config.toml
num_hidden_layers = 11
hidden_size = 512
n_experts = 80
experts_per_token = 6
d_expert = 48
d_shared_expert = 0
hidden_act = "swiglu"
moe_layers = [1, 2, 3, 4, 5, 6, 7, 8, 9, 10]
router_score = "softmax"
normalize_top_k = true
routed_scale = 1.0
balance_loss = 0.0031
balance_bias = false
n_groups = 4
groups_per_token = 2
init_std_router = 0.0269
lr_router = 0.00054
num_attention_heads = 8
num_key_value_heads = 8
head_dim = 64
vocab_size = 16384
norm = "rmsnorm"
norm_place = "pre"
norm_eps = 1e-05
positions = "rope"
rope_theta = 500000.0
rope_fraction = 1.0
qk_norm = false
attn_scale = 0.125
tie_word_embeddings = false
parallel_block = false
init = "normal"
init_std_qkv = 0.0247
init_std_o = 0.0
init_std_up = 0.0247
init_std_down = 0.0
optimizer = "muon_variant"
learning_rate = 0.000792
lr_mult_o = 3.0
lr_mult_down = 1.5
beta1 = 0.95
lr_head = 0.00468
max_grad_norm = 0.5
warmup_steps = 200
schedule = "wsd"
decay_fraction = 0.859
decay_shape = "linear"
final_lr_fraction = 0.1
batch_tokens = [32768, 65536, 131072]
max_seq_len = 1024
doc_mask = true
train_tokens = 515900000
max_steps = 7086
dataset = "wikipedia_en"
Below are experts of layer 5 (counted from 0) of a mixture-of-experts language model. Rows are named gate (a neuron's input weights, with its number), up (a neuron's input weights, with its number) and show model dimensions 256-383. Each number is 500 + 40 x the weight over its row's rms, rounded and kept within 0 to 999. Numbers have three digits each.
Before each expert's rows: a language model's description of what the expert responds to. This comes from a sample of Wikipedia text that the model never trained on.

# expert 2
Description: Quote and colon openers
gate0:602493508443489459541472390503470510430507502433525478484488483548458490507494502463517488473518470487507480458479535486488499428536468549602474502457458473449553502521507498491481505494507482519463476466508505474503513490473558524463497465492493517489512478531570506479472465446572563530474522501458563542434498513503514418521444530496518543549527434451546486475514523481508481521454
up0:427503482535489453493522489501513507471533568494548481478545533475484447430567384515524450557547520451523484481531502467551528457446507534510477560535549506536374580493530513458478495554535512565473486481552488512558526545552480511453444519556559479486525498559476479459495442463411529440514462492523503500521541502510499476410508560452472534421495435483465499504494476522486519517522

# expert 28
Description: Space before numbers
gate0:567499454512520471512489488593566433456519537494422542533560581551474502498527504496490545471486545409533494520574455494483550539524477468467508428593530494466547519452486516547545468485527458442516498507474530500570499489461540474481476486466490529491445515518543497545520517544559522568444623533533495540533541398537525480515517609483510477490467542458529487514448480458581551419493
up0:507509482440547516480479494516519517517516459578523446502459548532524423529486562469555405547516545506499505510406538550483521517547523517635505571492525491483546494485501478468471523512516505491447513441488483481468530546446546516464517515467420420494463446510574414427502488626531555546488509521522610525463544468500528529504482433476493522483441438511454458523546544529511566484480

# expert 44
Description: Prepositions
gate0:457506465409525500502462489427477411570567580515514475549494494483553452533501507536484544427477498535475546454584464496487436602484530502459432439471443486453554527467514459497510479545478502472479500513568493627511440499535568547528506476501493512530540506490538422553465479555487499543468498534444571451448480545546464438518478503547584498484520497472492526499481583606505495492505
up0:581460536513476460556477466508463475549484514497573452460414541573496528512476483490499597569523455450491528493471466495461460572536473442532535550462540501411506535511498528495547508522508524471501564551502524525442563500522476475555492546481449526456488565496498448529487446516515503475467477497453530537510507595507485472566503495482447493534552539485535483554524594507414492467406

# expert 22
Description: Name-initial capitals
gate0:537511515501595502469557467519465452507567487493510564410499450505539476449494487565544473523519484463472438446549505498516466439567458461516435465512506556573447487627574521466517488498507460435472504504566542472466531470462542482516497541594557437519487501530531449504568504568514559493535468472459588582571456533423474443503566581484471461491505505584486511491464476478528464507502
up0:517502470540500526479420553523492568481474466497545493494468445514503508443451413492510418498507510423378465473430507499539484486458494479515488586550506465488583521483516576476396495522506486481491454529505445486454492509461486512516505545508464488468471446506440483495405495414498445518482445524473527463488510518503372475496527495565525504569445514494499513469419481486501526492515

# expert 12
Description: Word-initial prefixes
gate0:549477522507504522498511467495509573493498459475458525423568454479486452496470565447508472484486516568475519532452507455514531453375520540532501442482480490482541497516465449527515504566498604465511468448530487559541547505565565415476508538490399529486536507547504406532542519482488509560476457512559512534514515510518501519492513581503484470536479506454428524522466531558542476497528
up0:544482550535457491446552479467471485516524452491474555476572581467480451464522471429463494490523503399450501459514460477480505449386561479600473484552528456522495556470558532573482525503440485572503521458538431427511496453431508475469563490544389504500516488542489486481501453427470454502462603469545473524543505515477546476480499487520544488519496529445453455502585499538453467484480

# expert 13
Description: Coordinating conjunctions, prepositions
gate0:481489500478469456526447507495482473470465529448480470553570456595516432470491446526440513464553490490492481451526516417474493489432533483509475483521460455530546552500491522449481493526465477497554378497430493404510572457522540454541472506531530493548548468490427521520469487406493467545525452547478468529511544462465518533552493505496610506462464514527496533547529505490537494463437
up0:451486480506474491427506512487542500485552489497551450512523491552543487479506445502482500567574477515494530529500522449456525546440551459525501477491486477501424488444564499546481502488489469486493456534468495530484517548502470431506476552496480504551505489590516463498408468479394484504535530461542456528461493512500471504561480462523578486529544498511469581499499498527449511524546

# expert 5
Description: Mid-word name fragments
gate0:466489565515507448541518492528450461470591493569494514518452527504495542517508445537524472530496469547465502477560520512495440458448458432434572542470528498564488465497475444545522457499521499499449503562457599384531506561488552525567567516384512483562502513451437553483475463515533473527503524544457510518478480574474525525555470533477476522574522538561474531470499452457480391535487
up0:496491521483527468523476502483467514483571507536500462523414476478504525445546592539489573523430522468437459532502488539490485522549485469488491574502584509532561434522544442574529550479536553519518462486489491500473491536514466495438545544425461554442490546504525507544571521510477455498464566475513515450546540468486441526520530504497585532493476450492440511564559489464540575425547

# expert 49
Description: Mid-word syllable pieces
gate0:538459459581448463431484516555457469539435496504537544473547455498563518489542471464558510533451546546479504547546495449494510525510520403524453564483487549479359498516506484498570514489493524510514456497479556609549460462529522529448439516513450508483510533485571518529484534564446472464464531516520429462543516498512539386552468534477467499434553462469439489483546543548541493481591
up0:469511515505511468507513501449491580487507542553393502523440515526519476459519550518524475485571489461524483536491516449424547471572510446471499475505525522526455477453521474462527512421501562491448486502499522463511546482505506448543462461517502577446528504436497499450506503509558524513474533469492464465536442551507493528529516500515525547453475531508538524480568538516546463574500

# expert 1
Description: Scientific word stems
gate0:530463472512592507527576476502555491544501532479532448509522528541522505516523458593476507508522508574500594528472472617548475456430449489465486464477487493478531473470510461425440493488510521565532525481509479533498461472480483423537479409534535454493544541517506551473533502530522427463489441485496518456481543476540419533553563416502526466562472558523497457537494484504547526507463
up0:489492554499441555556493500505518451454493506539543523568506494566536438507540436469492496447478494555494453520498541479511510464435471493545433484537517492477434449524477572483503448559485507537444513463539518537559461477553521503490446589498512449546490490523494497514496509529529525428517422518514491464467422504601483540541478496446503509512527509523396584489491560417477436524533

# expert 11
Description: U and er pieces
gate0:455520456588470454528448489544510548486522487506539477469451481439513585502530569445486436526527493491471454527454518469527515540502443534477496475513419535522495480441477469540499503514478486522450466460518527478493583470503416449450473542433432463492491554554483470539488509508416479506511593457565468431554452572474534437529512518478548534511437480504518495430521605511475522497430
up0:431515451467580451544545496451478519449444564518504495533571505513445536519463449501459478501506569526489466483547497439538482439483495472503513443533531479561495503466526520516478485498482505557508480529547474516551489475492485568443550519491522456484568473459580512524489535485562444520554477439548451522542506463469503477533502401517490448541537431469514574507440462475517631484561

# expert 60
Description: Location prepositions, directions
gate0:535486491483507498500493495460556508526532539430446497460490419563468417507560430559514424488410540534493509556491558492516522510536467440469477583521486431515556460485544503429484469458500514492486460469525420522540553510567607509461436458426514426496540432556380519526490508571514466481533532492566531533462516460533414482506513505536552503468488548504466578496446505509503416496587
up0:478546529615552486495509564509445544511541487447496534511441535458573435450566508531441496447499526507489479488488515431526510486571588521524463506492474525525459518457582516500422528481450544551477442465543488530470529490557464541517576479514544472546427488553447509458574484573476422490513484466452554480557539469514508465485496522440537501514548478409483530438529519506472466498509

# expert 32
Description: Common head nouns
gate0:527489529544464466562508466553457518500492515558525468503484563513477482511524468493490429404474410456551553474560510519496469524418561459422499552482516444597556421556499466447479469448520555447464468458511548451601511431493489481629452447565484498504487455429505585454444511519493474490524442472544471533498518531504565464409474523477478559504537524540518481492535471463550474511484
up0:543491503458460491544550487474572484460503512464410468535580562473466502528547457571522418583484468513478523497525475511511511520506438513488544554543417607507483488542495413529489481494591479498493517570434513432495488580514489572452522460523505470492487522516520605523510524505496531483500528456570468344521518489459501405468520560441497531560474466520542484505420496499481492526479

# expert 16
Description: Mid-name word pieces
gate0:509527550584554548470459502515469469521470468516459490545497543598516538528466502576532501435493472439493504517559551517464496602557533451576450472490481492605526491490471457485492495437492452443495433484523486507474517557414513500510484464479481513560529491487577462497526523475530460504500449476494511485551460470504517472443505530510482516479473525546529498527504461436525522540473
up0:493510444439558568457531503513514479505471485542507490490523554425553514607424501493439508524517438619477423507567504461456560447475557538482512492434455446465441458462517514488445495396495549462502491420523465489531523449499467561481518478530509495440523474536486479550477534547504475547516551522468434461444574467494466516496484550534536443475489544461448479440496490553535516470479

# expert 42
Description: Word-ending syllables
gate0:592509483392506474508494410472477508466511519499473492533451485473541456460466449464543493477507545505455590496524478524524503548549517594586469473499391577459523521419559511439454529475511487481496497528504524471439481466467464499453501529502542442475407462570513556493507485529485483558570506469494545518438433498497474506540526570493464555488572482472553500540478483543471530481482
up0:481451551541513557481567555486513529503493584499435514489455525434487505480462562458491519495391483463485576567542507483451503439590475497503439458522486478483444514511458464464492552535474517487482504480484471500494533563502437509424525450569473522447524475514464529461510465523518488556505523554488533467479506474588477543460471451520523485444529530463537542567521540579487541591485